config.yaml
router_cosine_scale: 10.0
lr: 0.0048
batch_tokens: 65536
Below are experts of layer 4 (counted from 0) of a mixture-of-experts language model. Rows are named router (the router's row for the expert), up (a neuron's input weights, with its number), down (a neuron's output weights, with its number) and show model dimensions 192-255. Each number is 128 + 32 x the weight over its row's rms, rounded and kept within 0 to 255. Numbers have three digits each.
After each expert's rows: a language model's description of what the expert responds to. This comes from a sample of Wikipedia text that the model never trained on.

# expert 4
router:146122132163091172138135166155114123063135111204129159050255146149155066119133166092173145098132155118135037126183121104059143168150108150097153114142143135114096201144174093126130171140153164
up0:176183169187083157161097127101129086080084078100132175150148158148102173100158131130126143093044118132104106151204137138090055141124141156099149133142128129143145154125133146158102153124124114
down0:123037143145131145152116103075137137067133169174089111153045133104123147104131073124143099132124142127128105151128104118120062147122111155135151137117133118145127116142166128094159136127151139
up1:090102137128157153108104078162152114118106122114113135108140145119085085104151157119154151138132165097184121111092152118171109206103105123165156037150117146179126159084098142094111133168097138
down1:103134127123156107151086073138110118166102119122100161132104099111082141118141126092117137134145156149159132147117128155148070154144143098128163136155123081163145125163094130121119139153149146
up2:088092122120101118075160231145136115112117126138111152117162159123132151180119123078131129200135111098110127120125113168145154123097159099116126145066138123156166142165206158106147060151084193
down2:150143089052104119170080086141126169109144099137110145166111104103119155154164114133116139132177081128162139132122184143139121119130128162112155084152132076098105154142089129184098113036112123
up3:171155079185113144066140168166116102124167093151127178092144134113147117079139143212142029144130159095150121116139124103128144134133149117100163146166137139147119136158133205143119141133090183
down3:128134073145094125130092136140097162097130062179087098082107148126100124115089078150140114095108145108172113073129056117163119109109093133134126206171140139155182101163130147089101116151110129
up4:144143105147121107136075201068083103120153175165119142128195093111103129125108174180123104120140188172106102090116135120069115183110158179179161122136128130110062148100120148126124187144103107
down4:152133156155106118184111141092075099084135114104169110140118145116122151077176162135146147095076152123083144116189110139070126093129101137145100105141120135099097084154147085095065069183138125
up5:092159137134073093167082112099145113073104114135108213112136098133097080127125111165151148112167116089119076104110112088088112157128100154104166112188126060222103153101131141125123113153100105
down5:110130139100049102111134145088146107154170098120129075196119162144147142168081100199143129141138134225127113177116101106142161136053188135160133139061124110148079123136102137186120107122121162
up6:134144094147129147135131130184116153159131103141082062141119126125165121115145131121187145092181208127128082138153098123111147157149110154118150118122139095167171113129122150138147130098096087
down6:098097143055129115116161136104108164059168146100123126130111106110081099131078116145132098124127096147122185123081057124153096114103088170084075155072187113170139079170169148091160094057125139
up7:121167114113107101127176110119141166128138114109108193146102160120143094157126135125152195147186081075152178144121143078154120125135134117158069161074153187077082184133137127090147113137180145
down7:105128138141101129181155124077081058086098227171094136176066157086122069027110115100089122135107112109157081122158136098153145067120169187123081184151158148143111149106106138136117160111132120
up8:137162178143081159096107071152119073161077113091177120044148122137105116145137156136087162132126195149094146110176171155099145181150081083125122082123082092097120172087100114123085172172079156
down8:146095128049108101115130147116084117136078132172115137156120140138156142071160100105212136198082185145100134076124174111113160102127120110094094133147102098073154143089119130155122118083075120
up9:120060183133172163116093152134157158136157122103130098079151136153185126083105132142140138147128184123167077163096111130133091109080121107099178132104128118107167102151135067136087124145107161
down9:136145099138160077083097094126149126098140188158153111094146154155144170122086180131116131185063176136121107170130137118115119174136142104095127118124147122111153141085151165127091159139080076
up10:101117161142146161141127150124104143114177073172148120121155159143193124090161137102128111094165078087092138135137152153136158157139139150116076131160099096119107131139138103140094130175149116
down10:118163172069134125138090152136081154095137146156128102139187161079126128140121134159141125104163101046204167168116096159127133135133152158157132111137131072139116168132094108127128173127156161
up11:137117102099150087143126152121092168177086120166189144142127061134165065072140163111150135155092153165145170193151157106129142091152129122104134157146092052098151126152092182106140106187168118
down11:138124110150145138160151179147116109111139129141165111127163194160160094091170134065128150150193171147128102155174141091155103192187160092144133142079160121121147132096069191089140161107232123
What it handles: Abstract noun endings. Noun suffixes and general nouns in expository prose on science and society, such as -ation, -ities, -ism, music, development, water.

# expert 11
router:152105099147082166178167114222148118157139003173137145093118101102112110134144169126127131131165113132112144113163131140140087118186084126125161135131115143166112148117134147143098151157119163
up0:159142138147190146107101145114138062114110094108098143134127103093205154114146109169127130117130143121132153127165163077144081183120125146130143103128126134118127140071164198116125150092119083
down0:084164119145148113075168118091117148121170117077150160163080152101125180150180135119124216096135206123162222126064145165102158181121146144138099167085136174160144172114126142109162103099111122
up1:064133181180134137140150129159102104153085103125079123151160118105178128152126103158089116167137122136104119120119094121155107155134157099127109101086101127126102134089101164170180188073108063
down1:092144089152128144106137071123076148159096171133115126112180148121104125154159115137089115162080086122122170134137174099141054151142121134082098115072132119130144131084101201163214106126126084
up2:186116155171087046099145100073172105130130084114096097162123147100136113125139153188153114118126098133115137146136099146118161043163144108092192189112175126117121178169159112123123133139109157
down2:133179152118188076098157117102151131083119136130159105086146125121130128082144066152121098134119149123102126098103108119146090147095114189023131100106185160113099120168128125109144164133112078
up3:141121123133102111093110076127125122133122058055113086131050124131111151126129160189126137073118123096155165165188123106143180136115182125128172177109167155102068172119135118084087156161139102
down3:123127142122120115089124120142147197140109096109116180112151145091136126112167142108167131160152168122097145141150136143111114108070076173097100107143129174128117129118152167092110115122189111
up4:141171079135124119139132149130153176145101148141168100196111147112161130126168141089091075103189119119187055139106128076105187136179097081058109061088158154094075126173136165143142141130135127
down4:059069124143170161096163128090179123116182043128120065069123116167120052092148118193093134178103220169171106173141178122201144076128143127122112120136107188116083104124165144086067132125138137
up5:180081108128141192144194104060157142112118058184105087135161100146103169079124146082144076119141106112103129095113204141152102155160135061095108110133075209149113135115098145149130130114112140
down5:130147079133162125119121126066090155099138125128131125123096110141111133074087176115106099174126122164055106138190198129140113137158148174132177097118126137167113170155126134188142085150114114
up6:146134111149087103123108130101128150189144134131070166083142101099096127149093140061113137162117178090135119158117160084178165170158203098160157177162081131137181111132166112144145145124207122
down6:093132100133163148169093080106137116208141070190205110095129114145087075182140143175193093190099115104151152131185081110185135156162169140139081104099080136096162117135094117198084123143127112
up7:170138130147189142080082144148128025148122208140127144117139115047201169091137087167141116158132096126131143180157167136128153122142132147144151053136118109053124149138131156126065168174115120
down7:107124143153164101173139123129113126105122106148136091112116159109135077144139104132235094109147102098130121092180094129082186184048147117155054074162106177147104081130123130120133090160123100
up8:182134135144170129128118155140145078118162106143149122113168133121193124143116140133140127137117095132135107063135071114084182155136136121136130154101150162058075148186144137127134122128149066
down8:171165163153121129154132136110152070183155081177142166095194149170159136118114143124149159126186148135175100076092106124171176181148166125130083180153131154119138159138202098144123073121156168
up9:159175104184137137149122155071128134149206069125146153154096158144173064056186171134123121103169110109162116122130094049162151080051143163090128161074148139170150107140173152136130063122107124
down9:095112113147221164134043193124137105118132155114158112155169107158166059150116070076105088121189158164166132149161134165170157101162143055089153129129085153151149127124155141110087125116164104
up10:127145137170128114120069152147175253160131138143145104111073151147149106186156082087158165124154167135093137100160091131100121113141112121098093153146121140137175165173132103121091119156127140
down10:174112093157118103043078082120132169087129152119091120124124141206115096174105130082116151148176128124078073115096156116099115092140131091113166162106114050161098153143171187152139162159126145
up11:172169148093101119163105107154057088136129164129156116100147128087155175187114116147107126151116132215109139145093048100123137081107128129129098111148129108139120108097158099121112128123111141
down11:060118138148139150036183169127159197139091160141091166102090160082101120133126187083097093163145144171135139135112089091134206135061154144124117043198127146094101122137123151145116198094158112
What it handles: Name-initial consonants. Starts and pieces of personal and place names, especially K, Kh, Bh, and Slavic or Central Asian surnames like Kiyamov, Kamijo.

# expert 0
router:175098087184129151116163125173176164153164194166167154125177116132082109252189144135142128107150143108138155028164167122107140158146147154123157116081092159151150128118150109109122141116137144
up15:149110130119096122180062136080171076174135084107121117152133107188170158134077177118088022119127107143094127112141121120081087064167107086093184121085150091147149158112052168178175121102160125
down15:191158042107112107111186196125140087092119095092147107123117154117111132145148103119118110173138093104120131115134139123117193120171136136104169090085090116178123123167146108128175082130150128
up16:164153111153116149148149110082137153120113043117074084152160124149048122153087148219078152099147182159085104132183128160122129142084101134118173143113181111135131114121145084080113097147084073
down16:071148079159118124147134061099163100129139163080150131162115059097080112159105110116098085126152153161098193127167088157111143198077121127119174116102146110113115078066154143099220125071134181
up17:114131119142103135179084186138120165148163122107090105119100113172083185114162181093075135095117104086142124184095131151129181155147126051095193108157139144158100151067111093164142145113092146
down17:172137100161133109111105152119116074155148113116166120120134193178156141096106142144118107115130154023142060115159144085074159125112157172133070135156142124075067095129088118130154100131107103
up18:133141119132035113161173117124143095094132121117221052161109126099119130126164180184119179145164142114153104154078118131133132130176155128132062139111095155085133136145192144169143141157127148
down18:109160094121048156146175112166114179096140107116109131114087154172065197157095133129047124134165113120119086116100144129114172091201105153074136137124150122080113103146053172128148098130153158
up19:141151138162088141136131160105089176185167098117108151151103141138140167122146109097081116197125218145153089141120094090087141102181126101058144071130169097091134116111091117074119101131133205
down19:082170156133148162112098166120144082138087123123137162146108179099143156188102117110150108132120103122049214158114135099151130126133117183123162130121147164092136206129149144192117129160097124
up20:107119092140118143063130180197182174182096108109182138138168125150139121192144106128083128139111120105086119086110173177152148171094192163146110144077131159141146152099157107134119082129153119
down20:111092159144114115161099124125111136082162178166073104163154161114140134107109108144176145123166131128167152160104066129161100121164114116116115133160126099088117092140140160060138188169151103
up21:101181106120058177126121124141180164102118120161137109127196147130097138094141131191120168124102085164196133120082101178120133187146095168187112132107145178077101137128098191111160150126143091
down21:161143127110099115109181181051122140125176076097132148147084089100221143091131076113127122133132091129146098138127096130068167096125126152174149153124111165126163141158153116109080116120129182
up22:124143104151106092112151129054117126208120145136122115133082116073097142131187190106097145149161152117160151137113133118102083161148144139178146146073100117137096125175138160163118153142144120
down22:098194078176097220125184110099177111149098116121118121151128102162111137063177118086125142131134132176109098144119082120105093121157133160133100139114127041097140130147145109081168117152146136
up23:151150164031114118094151130198121087099157170059143137169103104165115180137154110090118068121124164120104079115111083194128204111083123139177122107139078160182087116167152154221142117146137154
down23:192117119116133061141104099143067186151112113118148099073174107147100115110069158197132143117131132151135102068070141084171169157131090071085150192140082142160103073147107123157121116068167132
up24:142073172150082108179143109152107129120124155138108145118087076122200136131100126092113118122136092144155127093153094153141161146073104127111104155156077157127160115164110125138081189129134119
down24:116125090186172121127114150128080203155069138160120165144173144192152135173148127134103046112127172066057148136101138091235143091075176128110089113088120106172141148145142135120133162162106090
up25:094132117134123108070099229133157107108155117076085140128180054162162104109131090106110108077135143159168130097082091195094138162112131114064096169149138153207103185107132137192137061154093133
down25:193122106072084111137180062125124176112145229162135164143045184097063061151153109128156136115167112085054132095118093117135088091147135174151136064123091081188165128176117167118140116118202116
up26:114111178135099094071118133111113105109103116207095084058117117146051108167129119099131132178127077165134096150116098077126149139146117061165135074117133164044149129135172144075144082201146164
down26:151103139141110098171161146147162125102141092178085107070086165108148143132178143138140095140151160152211242105209179108123147132128136119152075078105085144100119133131145120154127130141110037
What it handles: Definite articles, possessives. Determiners and preposition-plus-the chunks opening noun phrases in prose, such as the, of the, to the, his, their.

# expert 14
router:150179123144129151145132120143124130122206073225144146135117135086122130166116155139158102113112114157050164075157111096110140181179110140149125107074096124158174174174154070167087126165166116
up0:194114105137167217125102143100103163107198105122068091061099137104133080137137123102133102085136122076111189139160140088089147162119142112177088108110123159182100167128087175128094211130179127
down0:135149136116072173087070097141194142115126178115109147088139124147100141178150127146129179160131096120144231170133161150108112180129120110117121126139111143105117144163143099128116180098186126
up1:124105160118169160148136159132170153101160118143224147178130101116089117164062154158138073078080080094233063051128139150135161122103180104113100126174111124088104182160099082154148130099148130
down1:098154152128124129126151131152058050146106143142170129089127123098091159168100119084134114118148117125127126152194141156080172119152181154127146105134146083136103150146152141161154125106121114
up2:164153133097098159141136172138136189164108110165143096138197140186141093056163151096122093066161133147122090124141098173130104207161115118161111153110125109128128145133156098123141123133118116
down2:179063160138130121136163127057118140108118136190149186136155083132110071110115150139152163110092139083091049102096177181127110145091124179136125115188095098204114149164143105135127102191122119
up3:149072103084160135114109182121180158074079092143127126056160106152109122111118137104076165142079126162105120162048153104088209122147163144070151125142099122124093185183119090167153181150177090
down3:172096127173119170109124098122136198146112114120123163150105160073172135127165160143070098146137150127152145085115142131109157109168130124124132092205134134095099096051087024160088139209149106
up4:161158129139114135069087155115130085133145171147146162115148155134142144134140127094155106139190133160079130109137181148076113143142149154161083065121153178142105142132211105166145107139177161
down4:190151122123159151110128100108109106171128119156116066129172122125125128168131110140079114157148099082066098133151118156166147123104122119135082100085156091090085081109121138140179106119138067
up5:149118120131140151093165161152083092122107095124165109131127135108159120144098131111179155093145101092111134103083129148110117158121148170168159188106113137116128117140131143110133126115041116
down5:180112140129094106098102080143067127146109091073108097141152147118190120106110100082094104147185113076171182114155126085132120118139142087180131191122168121151182089067109134171070065156107130
up6:160115137085145148133082107110137090155168082082169105080111060095138136080139138119127129167189181138101109169153135114128155155150179180098101139131137108140133099144126114150126160132146097
down6:128143136066153146175140128210093106114096077124098103110107106171111107142116135159139147086126152100148164086142152147126109124125159136078151230134122089166128156119147101102078123149162152
up7:166113168128107128156108163116148128139104161159169155125146132090065103180115174187115149152101118128160168181149132140130100156132141090114152143067127172087228148150133097076151134143110135
down7:144164153079169046089132163118158168107063154125134143131148050061158086095083116150080094129109123152161136088188141180147152174132100119061173170136153147166133100188155175086131131130088079
up8:100123132087144153132139115164066139097137118116122103134142168084118112153148185096151101110084102081143132043111108143117115188100145142102102091165136123107103130115153156109181139149174134
down8:171058125108119136135101107096100157119151109113133176108079139106133154149118099107148121162154178147140136107113100157161090046070153147121101095161182085122130124168047161139121195081116062
up9:149100146121048108078095141177117150176093161146153127097043130077109137087184112053140149121136155173181140082112128121135116124104158102163124106226180080133119121122117160069143143143160123
down9:106090143165144104115139147107115185185156220085111089111096118113135156110165171107124134145110074171135044137113109124159148079135148103169092087093098075144106100028105169162189168142144128
up10:133212102086098144019134123135160146148148165111080096114148061095096130129113144152132182135137150169124156076145101141158093129107116081156107087158107145147117144112106133132084128223109089
down10:163172090177076139084182132120161137127110183111133131157113118108117176130125119139140116133123107156143087101056129116124198120096133088115123104169136131065105153149116133121140114164137140
up11:084127110141172129134105137109095153175158089132176145068168146122111108129083121131173115131091155110157122080123105107132152122169167145163086109147142144210201122135147139178117195115127133
down11:189179130097120107100098137053147100160086117119179186105088138092135144139126122137094169121167197090122157165106122135108088112131122112192108109050167070164136117068115122120126142102177093
What it handles: Narrative pronouns, word pieces. Sentence-opening pronouns and connectives in biographies and plot summaries (He, She, so, how), plus single letters after prefixes like un-h-appy.

# expert 13
router:088092121110125161159099172116164165084178138140100147126127172100105073176144181084149124142117144154162170126100130127051117160107134092159165118131095132128133166126084141132115193186115112
up0:100135147106042092093117120138134147107182134073128167138108106073196090131136132109125167146219104191161152138125178137136233085048132111104086146126111082141106065143157121170126126146112123
down0:138129132110134071140123137077091045171146185132126143205150132098142140111169155119126113091102153065154186127096115120104031134104095184117148118064174150093214126105094148127151129083136068
up1:160163137114193120099151130108115150109144113078106191130154133135105070138122114215119116098160146143117124106112077140095155187136085151131119126123175151118123092079133107152147138170122114
down1:127148152089121107097107173130144122086089157089128106119168194157064077160115071092107078096149123154069110121141130133154172137106096099105129166164114135141118086112133103114158056142121119
up2:111113098150113157097146127105156123135157073097127132079130136134210157155103086095181147106127160127121115149100143111089105212159103089128154140112134102127083187075110148087178089150175157
down2:146080115153117106167108129179144143099137139151149113137149042132075189161093112126052088135174180113084152169108120152204223088113146142122043115131122121143162160138101106145120134100155103
up3:181095132135087096183139088123155113126095131139130138118126125111194058107150114073098165140091142163127126138121157138065141104079161129160224083098139164073192151129095130127100091138151116
down3:146121135153133152131128068094131150102078151073166151113144105097105095105178141210133045139131088143100051118094153125093168125109098148179111163138140144087094107079103092118144178087120140
up4:162139129131160074112140145119086173127118177116103154121115164156124102153109179187126181170104162150176178095132177114141160127083130116142172066124138130202086137123124106122085157171099145
down4:135072139177123162154143157120143109142118219105148163114049110136071165162133095146114141154112154155114088122110135105137170149075155151153113109165200146154160185118154157118087110105144181
up5:135070125118111089123077140123086172119165119137050152109166116148146150123110194128134121119070116081085133076169130128144095127120072155140184125147066046133113135133144135133133151164109129
down5:097120101146168174115108152118120131148125158102196143096112151146123138125171075104181136165150140107160133124132069096122149138098102138135116125135175156127150080148091156186156177109193089
up6:118152133161104135115128140141129126170115113150104097098038126105051133160100104186144106112090168165170168070138147091123107065120081034179136104128128110110154099071092112104160139124119185
down6:118102087087100181156106133047157134119140167132168191139163150102141116065071149132132130113105118106170072134088147138115139114125167121095080093110143106136115085153093069123148154157087098
up7:145165122146091108101180113146116142103167058174138094177155177116130091122148173127108112195179128171162162146155117162129155157108175122113090107100073083138132159142081145172045220101130125
down7:111175161107094122098131151170127158093091173164125158108079131183037092126120099180094062125166112103102123112088089168137191049093097081124117145098127130163136101070116104106137087131127106
up8:132142122041167031069091125178107103102125122156110149204157176110059132138186147111134137168144163108136119087075115148106120150090108134139158093127157100112201093186136129132121122156158132
down8:170130104109102184174140221099136122118104139171104132187070126134132183092159124168111124157141097103156130162134133170159119106149188045090116182139113116202084170117112132179130112124125169
up9:108106085132187170143137097131116111111129160140093108082119158102078094104219134090197119138130108162143062122147158111171167093066120139131058112135158217124163144100090149114117131132096183
down9:107141129128082109159087153135103136180095130078065157154135165132142087077107150110165108123077188185154169168155095118125238164094136153204148088189127123100075108155149118129109145176083160
up10:093093140133123162139107136159121118108172111148158134080071140126157134161108101108092137098158093123166060151164083070088133146144161093147112114122142087097153109160108072136120170158121123
down10:071132125130103165141139120076188126127125175160101089187150065160128142223166138108114142081133127101133174181055148129118122154125093144145095141118117129162093186105107168109151145083161219
up11:122057124132161137136116195121135140120119177124141157127140186124137102091149174081195139147101169165137085120120122139133121212118180126164160110081135151135127139145143167133173162159113107
down11:144127159134100190139132068134147141107132202117117182092119123120141108101136115109143109179097141106151180147185127127133104093184112116115155101135112095144102122122097157097112179139124156
What it handles: Year digit endings. Final digit groups of years after a leading 1 or 2, such as 967, 010, 014, plus other number endings like 000.

# expert 12
router:170080126117159150206143158153159145135101083142203123113169172135150123118179195139116172149177113163151052142175122124051170122141165151144142149173109187154124126122115097125076146183188116
up0:156142094153102132134107142123168116145088059157152141145134050063195095122139081124065144099132118121150111115083111160113114163121135081116128110153144095162133168135057154108083140136120147
down0:099119126130070099081099138124083131124147134160104091072143071157148117116153119100038102127143105144132122138100125129155184126165086167122180122131110147114081131194072131148104165108123121
up1:134176168103107175100125096108105135137108091179165098116165136119080142199138162142155131130072152107102138130144142094197118161092123133114068118091140134118143118152081131172133157213154149
down1:158131202106162134142114082156111077068128079115090129118105126097149120123134118069140134090079136156107154140096129155152125092093143236115155103152161164078156108142086128131181126139111116
up2:154102147098114100126155111146115153143066101090142069092051118095179178068164125123130152121129104134151126079137094167152140169129096162156130150113094125130107095178138140121143138156134159
down2:122102118116131184111119099097057133059080140129086152107127196143115084061179184092124195103123154090145140134184135173121118119119125167109106093165167209125187125136142101167097185124124156
up3:127100147169112129138118145130123100136134134124101178110082130139115153125180097108146132167126208164185094160149089182218170135118118198144099091119152142117101106112120170127148177115102074
down3:077101130131137074061135100108134146132110142184093143133156114091156130135087138103136109131138100123096090138148140194111144109145114151143128107121172107112108145224157092153065060101117181
up4:187136146147099124112179125146111090107122111160122123112139157113116199143152098137121164078124171109084086191120118142126151122137122127100146100103088165107094100133112078141093126134133205
down4:111106124106062055115080099130174146096132127079082177109135113140119148103106102110130129113097130148130079126122124122125146144069113165109090063150162127131138105111141157093153089170103154
up5:115091174110137162163167139191091126109120090167134168165091105141105094142166119150187140046143124106130108148150121140119102088169092140190162119160135171104134107140134127147078089177063124
down5:039088072098105106107161150136177163099169128151111121164128103074096135055140116077166111163149103177094096141093157094097079138115115114121131141115136160161113144173111093152125118132100102
up6:094084169074120122153128102036109078112107193129133131096137098091195108154139100117150132122202162139156094130120115168153145170154129098117119148094106137167168151097126141162100166155149104
down6:153086147110092121093052093077094149134154090158134142137078090099146137153160115079106117124153142162209122081097188194130146160135078118109177114119080099152113085097138124143088188174095111
up7:173132158192142157167103085135131081105069122127087137150102178118112108199117139139116163110109063131105151160122152142129136154054130103093103159109151130186108111090132109060133200141084148
down7:130171197131080091204083148157131086135110084132163119134114152106100118111152154163137121150151059137104122092124171123137181162202110128170067176136107082165115200120176117091102131151152114
up8:073145103145113141096202099077122141133159116107141053144119119163110126110114162155107119164099169105096090094103126089099169144086086111144134093166160122171104168171104110118110147150136146
down8:142110098148098088098157129097171063116109134138077111108131144190122118120178160152158089129131150108099095148128150133166105104168128107142208130160147133144088150142120140063118143147126186
up9:123072110094115147131056128087143180128121063127140079085090159182135134115169150090070147087159142101132126146144084152090087109186107170117186180156178157102128129157115146094099108143131142
down9:161150058129146162137083135115120184207203156117113124070084153184096143129126145167082128146105080075134174122173098085091114133155177133134130114166093139118105146111144129176117121116127125
up10:043097155087082173207145153140162182127137126168150162129136171168162181104141148083162167152139155086178207107183128170105109145159124084154069141109103126169180156137135136145118164078128171
down10:131095124160095126135154113099140115177141147152080184123135099131074175180094108072084124176049137113149151123120122160202135094123094114191169183086156191134123055163129127085156130094139180
up11:116105139127121131141131136112062165211107094156126097173135125123176085159125142125120141120158220094105116075144122100100143148077137177095088132113093125128120091170115082096073091080183163
down11:119083200079115157132114096105060044184109093121124155141138104166146070107175116085130097108143179134199150080106103105075112144109153154198081159163111130130135028084121056092135113120089195
What it handles: Institution and military nouns. Head nouns of organizations, units and works after "the", such as Army, Regiment, Corps, Air(borne), album, ship, Committee.

# expert 8
router:126137075131165130158106122156124117108192153160139142159143161124159159176129120097181120151145074150105138110168159142026155153172118136119125148107106116122125088141095090112112170143158155
up0:117104148127121125132181130193089142113135087091100060099151157213131101113106123116132168137142141161229093202170118139116121154147099097139123141216119060150180136152117178119123069164139164
down0:182121094089166092109171202164090172135090122141165067072157123168128061148162089097119145237114162116166084132166148167116139120132141153147116103172114148160195154165143135107107105134056154
up1:117138065134136150108151178114111115100194172121202150085169132186188103169059070118101157136099089079133120152157181069091151092117133089110117096132133113098134167159133073111133184157126096
down1:093121199139103148098122046086096065139168110122156078126141112118131089153131149108097123128134135112091091143133131125119108162093156085129146096113149092132092090119088124116142135100148105
up2:116143145182145137143162164165116125094122142055111158180134133157114112101174137150133104102115091070131088103132107129151108092114114063166092149139102131120073106075085145104099116179127100
down2:131179059074154072107135113141089113118172096170126086132109133137138191163086075127116131129096140107100099129124138115093136145130171174113145128158161093142157127174138195122151095140197110
up3:158181084150159076159192145104131138154113147155163151103178117152130141116072072165127206123209065073085120152155163124061132153138184107176115150111101149101095149120078133190128142159162120
down3:065159184156123085184118158208195095124161101130155126060090166152107103079112123166089079123114126098099136119162127184158111062127117112114061124099085149104170100120116130134109114177137110
up4:112065181172089171142037155114113166042155124177167190106135174162111102084173072200119116142077190121117109119101129106146152098145134174078100118124131157125127121231166096131133131121104118
down4:157178180145129149132127152149160171099104093131140146096159098112157062085166137122130130174201155137117087106184125151113210110110087095143078140140079125108179140125111078158149138172080102
up5:139144146101114143146086138126089082129166088099179089156144129027138172164136133217146132125157099153088146051148134127112125130150110154124131120180073150141201172148103125142142183139131141
down5:086120076118115120060105179133100152117120098149169091099130153138089189086152158122129119173145124133099153081144096185057079065098162135133110119104122119113204171104151123121153112118119172
up6:100127154141155109102134103160134136080144176152116095106186077134169151137128078110117170107206150138103159157165140076100130136126135118117139125127084115095157149152134142119145168140146085
down6:166116168168166146147117134139128102095145189091162081101133160196083140145106133164157081116095109163131124161157123104201131139144078120121148127086117144127153144122114140133131150154114146
up7:140127130104126135106117111144148075155192149182165193117145118141155151115144152112194142185057097103118124154109184116045175177145083082182102127102192158108116153131120125121140126166142116
down7:136137145115115070122105116097177128160127194119062166115096101050132175115169084179128183102164136111132127157140133093158136089134147152063139121146107128132153049109109148134189111206120113
up8:216133152200218138141172154104131123132149111155132090147167154115110155151143124111170083133084213073089160164132128108121136183136124166079157136130145137152158136137125119182116124159142092
down8:120158116113125146135176163131143166124140162148109145124163128121111159123164152183179138170134135125166139141132125109164111156087056146099147160123043102139093130088159113128146082076144175
up9:144124178114202153156097160133112174114090057094106107111166083116057134152115118090162137111112123081138118108122123106114141119135137108195147156126131081142104162124091129070121127097157176
down9:241107133116133151158135125132147147156108192123134126090118122164125121105079136112092155105124177090113159100147113134125173199117180102130098137148150114102104123144098173121130161083090113
up10:130188098127089174141101115134122136137128085152115136155137085103176102111073093105143066108115093128072178094150152094133181151059056077144109079056165183071159126076083093115130154144110120
down10:150114141137060158127122157107179139089155122146113186093140136099143165043109147120203138130113118151180114179127103160094080129131141088160140131145148166128137163088135130110161095124050038
up11:148113113096140159085163143098175126112136135131100130144143082081099126111144080170154161094106137151062123156094094093079091163129113139090136168159172166114134090149138090181055145123161120
down11:183114122083191133101126083181158127114111141088119117110137134120100124118149114077115107112132209110116082136111099104110092137088133149112140080150117098146136085096139125107135137173156153
What it handles: Past-tense event verbs. Main verbs and verb endings after a subject or "was", describing actions and events, such as released, became, opened, passed, -ated.

# expert 7
router:182035107202182204152144200176177135150116085123119161117119169165150097219145076174100178117140108134117166054115129146100119122130185068088131117116084118083180091146124116137134137129113182
up0:084121189116086067098112100107195135096061138144137168157120133131124103151168125133165115129130143143115153109169118146135186141126170129167187077063105160161181111172125076134095158131099164
down0:141133122185124170169112116089097154131110155133072144193160093097121171124117181076203029159128112095159134125135118118113141159117157106124128111069097137142127129112095132093092167130086149
up1:153099138178116134186149085153148136158163107107085121102146122126119101104165152194126154176144108140122129151130097104092141146154166179131117161117134159082156139136211085154130121178149139
down1:126084126149106163082100168110156062071134134094136082104124110161106145088138118121087136104091158165152097144155147172077136114115161161129159115079129114104141140069063127132114089141137135
up2:127063134045110107126084138168144166149048138108178116138146187119110121197112088099153113118137122137095099080116111155123078138130141091088092156160089069113152154183153146116162164184093149
down2:145095126105102131177058088117129103078113101094117085105138144069069127148098087185149052071099158168121089080160152074186126115166160094136149137093177167062124114135120123123095126123109120
up3:127037105148134128134127115127181101100137090163125091069112136122210166153114094190138177090129098154096162109101076163183073115119106147068184161138158172127151064160124092127097166193098167
down3:092164113141144075096099098114147095142120134150163121124100124190161102129152155174079175130136124177143125107127116089113061135194119127108131119158169149133105136175091104108152060130123125
up4:146110190135086144113117152100110165203140037140071165136171141137107125120081134142133136155148137099111166108147117158055062108139113129075177155111104095135134153134149101120143192146134188
down4:127084190086116123156087105201105123131101084113114113149156132097028126122181086115100118158165112094150124194160121132161137063119081129110104096127128114117134188132153185115093109123104135
up5:126116108089129147205141071113093108163146113072095164145134165138118087180154148113081152107110124116162194101076160147136151159139165102046065115150143169125156106176110073118094199108144189
down5:094123161118121117157142124159056082133132143163114170128080071137119064129130054092152112093079155122164176130122148143129122140157112095177098148082183121103140158093086121153097087155153099
up6:153098075153172112133165136144158087057118128174137092138084143118196129135131152148101115164066116173135100164142106168143078162158220119118133121103114100119164110184136150105124172166127087
down6:097133108096052166120091118117114169113129196141105091139113152082160081118090065082109139177126147135118141154089140134175156070126152128093133058092133106137150143089141121056160116120143118
up7:150152123106129127118138159121148095074092112097147150133131116175077074112156133094152114113130131137132114084184048141069170084157136117146157129178119075112138075097156110171128188131117119
down7:136121124117117146149097114149143121184108121157098087144144128175178144117132112148183090135130157102196107099123078136083138138145065116186123186164136162135138101134173147144158171152111154
up8:076140098135125176172126165154158100165169094125139110138135160159122075093142115181151125132137123138160070100123159134097150190128187155111102086080150085220135147137143143147081201132108134
down8:066121096157096119079141141110173061151120209085101118176140080155191083098135205129129141128145153096073113154157056116138159123106100111218125173105141158132203162148096163128102160154140137
up9:130077101150136155141114176127138159098174182171153182184122155157095140134145144155062091195139176126142088154166114069106147149101154128125134125121165079129118146157125167071136136123140113
down9:166103132137097118149142106149085118076086136157115070152107171169146105161103127083087129109079136104062150134165084126099110083105157085115143124148076166120052135140133085087135181149137139
up10:111160079123153125141118099200179161067111102175219182090177131058083150146111140131140145186155151119125155101108126146128132116126104098097095121093175112114153134185091092081129167086113133
down10:116123114122155199091156109195130128117152134179152128156104134118129158140164136110150159120125205178115117171036117198116084097116173144137178181144153132112114122086178187075154154164120094
up11:128142094164139172168146165123124099190118157170104126084124184149163115156149089163158134152149196137127134103125128088095109080122159146139171149087143115184089159165119188120080175146149112
down11:126129079180173159083131135114173125100124105154117152158141148136098152180060137179108171191091090125134130095186173164178162158118191058168119122109158115122114158170176102072172089088161089
What it handles: Accented foreign names. Pieces of French, German, Portuguese, Vietnamese and other non-English names with diacritics, such as ü, ç, -Comté, schwarze.